Below are experts of layer 5 (counted from 0) of a mixture-of-experts language model. Rows are named router (the router's row for the expert), gate (a neuron's input weights, with its number), up (a neuron's input weights, with its number), down (a neuron's output weights, with its number) and show model dimensions 0-191. Each number is 500 + 25 x the weight over its row's rms, rounded and kept within 0 to 999. Numbers have three digits each.
After each expert's rows: "mostly gets" lists some tokens that are sent to it at least half of the time; "comes before" lists some tokens at least twice as common just after its tokens as in all text. This comes from a sample of Wikipedia text that the model never trained on. Tokens count by the router's weight.

# expert 5
router:525456523451503501500509532503499483501515508471511550524503510509506505505481530483509522469535499493514508506509490517515509489541497466528467483504497488453497515534532515490541532457478471478479507498490504483478541468490446487493533492519442541453478515500472517499429501509529481482511469537497468495493553472501505524456543525530451498526489437522485510462549543476510522527499519475541478471488525484513512488471483453480474497475507493500497475472461513528496476546496486475491540492494513504519481470526493470495464455480493527522518537516505478517523493502523482533
gate2:522511459483483521513524461488510473504467545498462470514515484501513509540522511492483511502474529556486489481469486546497499500495484505490470524502498479461554502516531543525470527516511513493462459483503481534527508483504510536517509482489513477511492500477465474512513501482486484481517524457513495558535510522489511462497479488533490511517466463512572508489451453490500520506503498504502514553462487531478486499491496503461518496550467475534533470516496500511484558474559519505486515478484550494499502507464475487497499475457530515521465526550495533525473498506497546456
up2:461495510491525457475505513472526519496537535496495546513512481492471502439533515544499495500490490457492520524538521491535495474553496525521538493519538513499490506518517480499503484515464483462518522511474514491477495507477472471546535527519523495522501479516536500479527533502468519536499550527476505442474493513468454489500506507500536491497537510477510479509463501509546544480511463474485533465475491531503492456496524523526485494498527545471488491460515527483512487480527490509495514455482457481499522499516530541514497579520489484527546486537465486481497481508522496470
down2:458508464523468496515499536508491513476505554484523482470519517498542498497515429576439525484519497497457506511485464515503477539529515487527494445483541510514494510463492497524477480553535515469543445489509510512503488550461479477497523506505465515499500464505531493519502493503517468499505480492503491485487503520509472494505522448535489506510543508504494496479471507503512513481534492504494525485494515510494483494517507494485549497528455506515540474456507492457515449492492491514498467467490476490489484489507567521531533555541499479523511513483487489505442535499491497473
mostly gets: " appointed", " helped", " elected", " assistant", " serving", " becoming"
comes before: " the", " a", " an", " his", " as", " born"

# expert 59
router:495509475497510513488519498470480507482483479467471494473481529492537535496494505502492530488520491479534507493518471548475508490493462490551495501464477511506463527508513496435532516499481472515482500486495477466479529476529506496509509520474520451491454491522504522504532465513492477502539492522465502476452530470562529491480528499467404499502486489520495526500530501511499515525472495522536512493487494473581507500518556488520459499480468505511477525507475497517495512493486467577477519506476505506472488482520493480505512459465499516437531493514533485527526478502496470510
gate0:445499494541523488512518526529503495501555479429521515536527526517466466479483513469534510478509469463504483495489504482481531506496551514554514528558485502500511515475480495508495514574477543476527475533491510498504468493499464536497489500521517491516542462543450506475487485481492472455507522518540472506525485494496541512495500511443483517510521532501480502517492510490450552510500494491509533457506512519486526473520491542535520501484512502504515509491463492528497531573500485444521537504502488478494505529477473500504536465494499474499504476497499474492490503517511502518
up0:462523488510515511528482544501497504491509489496475473509529488448540547516516503503476540534487458507489417493511484524507488497509553461478504508509482498487533491537521512522496493483489498537522500458529529494522496535466552486490519481519521506538504481492497497512472500471522505549485459490487461496495470509524498485485451497545507514498522477545493499526521513516510478465461451537482470500504442515495484487491514503478509500518450446550480461474516502505510492446471526509501451522478512508522504496504495495563480482536504466503480501519495451479539503481530498476
down0:487536483523514499530536510501487457536472504487502521497504493529503475451469513490511533492508499500539468521517488484520511519493513515523486519510477459510510507496503532470479519527514500462485485518539493496508493469436471560534499523476528455543503464508462490474478468513468534442495522486512486500482479472491576530507519452534528529506527496497494516527507531514458494481465488485513517509477473521482477526529479517513528487504504481506522508521518563490462498431518501486547486471472479475526512495482488484477478524503525522538440455487483521532486515503516512522
mostly gets: " have", " been", " has", " became", " would", " had"
comes before: " a", " been", " be", " the", " not", " also"

# expert 27
router:544515492470516515526512490457455546488475501527484464521497489475506480486499515465461502493519473456500512501506457545471525512496494483554471496476489480515504493493510472528504465519492477538480465465522480503475518462528494512475481506527519471535461541504557499532535449473531475507489509532493525452480480457500494501481482495490533491491484472503511518484532487516493526475467528515528556471533510478520536525482520494538477495509525503496449494510484474503482475475510494555496490504472507499495462487502527441513525517493504469517517491488556496507420490474527480505
gate0:491512517524516568493526512488521470528492522489472520540505504488517475509518487550500506521445457493523499493461528503495540462509509509510534505493525480466534517461517499514479492491479506503506506495488524523506476484491555493505485474557535512494442541500520457478533523486529498549495547500492553481500505516446503521431506519470506491549493542563509514483527489515477485481486520515499522504552494504508491520528497481485476505458520526519492507467508514480510492541487523497490513522499463492533492528509563491526486511515496477503505515512537469460521539509525452494
up0:494511473480511514480497528536475515522478499511503457530523500475509522469502542431496505534465496485514472500506472484486553519519508482529515482513512516526512495552509534503495500530509512502504489501495471517466475542444500504512474479493500521525546458525530533483471508519435534513514463539541509482514432461455505482466544481498520488470490482493537518514501509481446475508517486513481487503510530515500536469494518516513507510519519470485488467478515462491520544519474506501523558532494495485502509513536489516524464487476504522476467481470525441482474485530465526480
down0:548503500557463506515527498506485489517504510490559529514516481503496492510490491484446518516470517502490442530473477485493526522488527533454478503536531515525480498495508499466510512499510505484539495508501529519510513549423478470481514506480494488509524519440559446488438530499456498491490547485495501477480520498549485485535516478527522501513500461533508506512493511450483511477562474473527507449477493526486492500503512507510481520479507561477515489494485522490524502537502486490535498507496530477555502512472512492508492479526477538511477500503460503498501496465542484485
mostly gets: " he", " it", " It", " they", " him", " would"
comes before: " was", " is", "'s", " had", " be", " has"

# expert 7
router:473514491463489493525485538491476503460509482466537504509479545505511533489498485486531467503542500497505479479513550502539504492474471517483507536503512482524532462535488508528500487544536509517528499502494524521512474497510492459520521486446525473539496512490442507493490504514574464513496502479491465490513528505522518490512498489494397500513509492504477454512453472476523523500493481528509465534507522492505508486542489503518582492517510517531528534489524452472497494525503480498537471536521513524477515475504524468494521551505470465489464492534495507520507480481496504508
gate0:526472507521491512522533481518443456532481481523514504493503522490534512546515499493518502473513480524523522551460517483484567511512505541520479511515521520478496529507478521469509513495520497481475513539516455542545535492502513542488481514511479454522497525516521498446508528535523523545524511513501477571511531458539536493492516490453489482520537495468485512467486480486506529456494503492495524458482511459463499524465478499496514532489492542493530481509445518501486494510491543495490535490499480496500525480504497523472479470533510496460474513483450525506516450487490493519
up0:477498468518537508525474515510472507507477492478498463566471480493476517492475512482450490523474515504514528514477536547467486486461458473524559488526491466510483531517514512484490525525529527508491506493523472533480483519464507535496495461504499474483495476541498503493562511498480473481505533498490501492479465483471488460511512512465489494513481474501506513511536507498472445498468466509481504485492487505481499503473521482464482455535498446512496476527508521494489484537464482500534459497467485468523512482534445480494509513496505501562533570505503510445491458518451488523
down0:480552484518492521508542462490503490476528496499481506539490483517466543477527501504488529478468521522482470503487543511510509524527485523483486494514520510468551509504457550511532512525546514506447502469501513504488483489482538510495519471524504492492480489512496456532517519542480507513487499452492539509492455479478476517485505500483518515531493456490565470456520472470521524453510475480472496467478510465503505521461521480513502464511493541512512532467527559498539544476529487454495499492489537487492518518506453478503517458459483497514528492499530510435469508495488489518
mostly gets: " =", "|---|---|---|---|", "|---|---|---|---|---|---|", "|---|---|---|---|---|", "|---|---|---|", "    "
comes before: "\n", " |", " 0", " ", " JPL", "W"

# expert 62
router:509465500479515452500532495494506506522488517466515519486534467492490486517502508487504472496459502459530556495490462513527533537554519474507496490480469513480457504482487469485529516515467498508495493476470513497510518458463489482493507508546547500493461492504490519470446475504488513491474520473486503503483525443523476492472479515509447484520509485452524543515520522489529528523538509509512461518468507489534501477512460507498487475491505486515535451549582523506539457492449502520483496469501495494475502518478497504488494454515486465541489527537517476503557487506464501486
gate2:495482487482491520516481512547466523539451503539550480510522494496495474509539486457494465516514496532504433447466502497505508523519467487502524518489534521511480472497485472528469506555535508530499498501461546511520511492488501509516527524501492447506502511494481517517515515481546465508490486518509503473514519515540524506484470507502480513525514497489478502479527522481482506472461459470454496561529498492463492463468535501519504475457496489539522479530510494530496514517471535482522533475483487548558449500461493511538510518480490525507493513509480469477480555477466482481
up2:571504525460533445477475474518464487504471484522529469462497510521529470496487499515528494496535503530500488481444538473527507494537481496517511524469453504502494484503479513468504503489503507557462459489507479541507525488497499452496503462481489454464471494521494514485475521518529466523468486502476516489499486514486515472490493499461499480491508483496525496464551497495476491501516497501537457486534497470496483514495543483517471505460511552504507512542488512485481515492544503544506517492502467551465502522454469545479504523431471531463483501473526525484512505496461493509
down2:498434460450494496468485504498530504499470496486530485528555507485482458525532497490503496535493456543481497471437556497472514490485498423512462527499491484520470503477466504469482476449519487512501520431491493523498499507482522483520508500539483518548476452462519541477519467503430477499481530493462492490498510512511522482493470479482485497506484538477478529489512485528497546537462518477529516532524486490487518531520487481522510519493501462514525489470465510486507480481493520487499503473506528469477511527496489479482524522517465510484508492491478498535529522502495525468
mostly gets: " owned", " railway", " Railway", " operated", " station", " acquired"
comes before: " the", " a", " on", " station", " by", " which"

# expert 24
router:487490502498476512473496523481517478483517501523507500474523471483532455539534557469491544472479477525526509478512505516475488495529490478532464531502482524477520560538475485474498503485466487481512529494526502496483512553515514465470446467488476527524493445514420493488494503473502526473503507484505499512465487496474449489529522508450479484498542558481486467535473507494468474501513478484521523541503517503499504537489485531462506474511513487549542484500532515501491536463534508498510501503509471497503502516522517526488490474478499491457512496451520491490429502487511464473
gate2:516472535504523528488494559525489476502471517509434494484465510475524473479452509482510515509480524498481496524428471504526514492490466536514539498471442519524481517506502516502503505498530447466542498510492501520519464439488527480473519517492500485453498463501502492475516521484464486506495527501458505438529480457510529503485504548529495469491511497476492503493489524494468547505543451480499513513469459507492491499517467525530504500528515496449500509482493502530519486503512479481512528526498518463528540499523471460476532513513494540501500500491500524532512537453471467478
up2:472499510506511503494545507475552510533484525500520561519489505504514502484488492526497508511490466510516482485491519505525471484490480443460482487539529484508455513503457499475513486487461491480520512510473475538511509514496522507468497499521516498500524537494499513482506507561498518539528502494518469493452516551478494511469534462502487480489496504476449496498505514486504533427542499513482458462498496508523477486488534430547495501460485476493464515485497508516462511487516509489490482516510511528454538468505465500472463472517478460498495465466495462519484445438481473460
down2:466458451508502508507488505530539476530490578477476540467471483478455499489529511514533520501508461461509508469465444489535503547516544531496509462516487532551494491463517472536519486495497504492522502496524485544513520501519461500465494492492402521497490531536476480497466488510488527509492486518498478495471558488510506497467491505533500494522528492479502487478533519488558487481543495482501515502507516529506496500499542499483457484503506478504475471502488475468527513490476479467494491513486504505526418525465466509523518491502535533492490486499487486503513516512496505505
mostly gets: " second", " three", " four", " one", " two", " six"
comes before: "–", " |", "th", "-", ".", " years"

# expert 20
router:509499486490482508505484503513475484466523494535504472464500506511498465530510514530498500471535499509502493527479513474545518541501502503531463507504522482510497512550471496584452463539520495494557524485531508503557479519492460503475480482463475491532510508472481462521534478498540531495499473521467466518538452509476531499508489490519402514506491535506458497503474478502529475512477478464492498518509492486455519537500471491501533502482541525521520510500486523474491478524511536481519467485495487521530505505475503492510490466521511466490438496514497500529456497520501476459
gate0:502499514480532512508512491489482583498541546467503471485531543526531504500528497514506530569511515466509497450464510459492444521488507516501494505477507527491470469509491502494515486490499470490525486511514523497470530452494515511529494471539550504481540444469509483447492482547514532533513528509503528502512521474526461523516481515476522519481560507522566509535520507479483504506479497509527540502542465453471534464489478460496505506511483511489523485485531507500500495498511497490501459467487467503514491505490512522541486489555487465503520519506513465481509515481479499506
up0:500499498453511454460552507486517517452527475498451460508522498486550488544550514512479557541502506517487481481535513488511485499495534471497502497505493521521489491501462484509499505465493512487488483486480507527545488547513536449514520511486545500493479472506536570494477478486494532477560516484480502536520494489494501488523474516504495520474492511498471510446519491515495477478520473513495508509513514483502486515485508513527517534535516468447493480527470508532542514477505472501515528481545513518429492508460473446524501510542518471507488484500519553484477496511508462497
down0:498488479491516514501485489489480455485475506514516519467489466521509543543497511470524486514483476500513506519523525492491521513469492506478487472524509505485511477493489461521454509465549501483478497481536492483514511505501522519458498505450523497514552518499531485462507501498500506471491547499540465516503478501512511523483470498505448480494499482443529514463494512492515508496486501456527481472416508471553480485516516498473530519463482472477486501545464491526473520525506471513501531503546475543486492564566496483482444505518557491486453531528504495545491503520491493523
mostly gets: " MPC", " JPL", " commun", " FW", " ", " Apps"
comes before: " |", ";", " ·", "ia", "ic", "ics"

# expert 39
router:473515497476505480479505517489481497497510519501498485537512507496490576520474452530548504550544519541464520479508495493515501482485548483507540553552529482477501476520519517467540497535486521518451490481519499516503497510516502459511548460519522479517513502466469445512539491498506471510476500463492504497504501511497536494492472498514456473493517482492495544526453496471514511480500496515474472518504507503492497487491504479502496453491536489508528531485484451445529508536483491547548520536476500516484497506517474481494529463468477438517505480468520519529526528453504523485
gate0:484478499479509494534504522538513477543520513537524497477482522516496473482521509534510499455500493485520494531476489483511509479561486451532517526490492467518486433422463492481516453470515499502545523491535450462514505467503465489504463526495537525491482523470486499494516484544528514502546553471505470506516496456527472527462519497522510507518525514505538513506519485469515541474489457469517506521473440471483529494547551496490486471487492452516492536528502520477509499510481488493500467522488460502516529502492496514501470519454509529482486499496469513493496475514503512495
up0:466533518535496517512493531494485525523534482546480528496496503495497491504551502536505429507512540466495465532493466482556515516523504479491526500486500522537495444518456511523507472510494487489500515506555478512552498479469486500502492496522488508504509492499477508494519472518499482536508533485482540469489511466533451510536508510500523528510479461497531515522530477469474549428472490494506504535485475472518498522525468518509461493458504469488494512476495516522487525522498505501533446523481436530515501472511503545505460503469508501485485494529458519455508498478453515478
down0:456576486482509423485512470486515504460531476466493514499519507524549535523468502458524535528525510565477504490509467485490507508495512518499505506498476453545518469488499525491563499559468490535488489512518518559503488516508555518499523504499517485507493478524519510531505522511516513527481471529478483504489516495512501534531483503499498504460510500461520514476478546451486500476536455480481520513470542514498467491475520504533490477486519523497533477503530474489491507526532490489523478518510533510485485529547503489479505468546506492541514509475538481475506514524523517484
mostly gets: " ===", " —;", "|---|---|---|---|", "|---|---|---|---|---|", "|---|---|---|---|---|---|", " ===="
comes before: "\n", " ", " 0", " 1", " 2", " 3"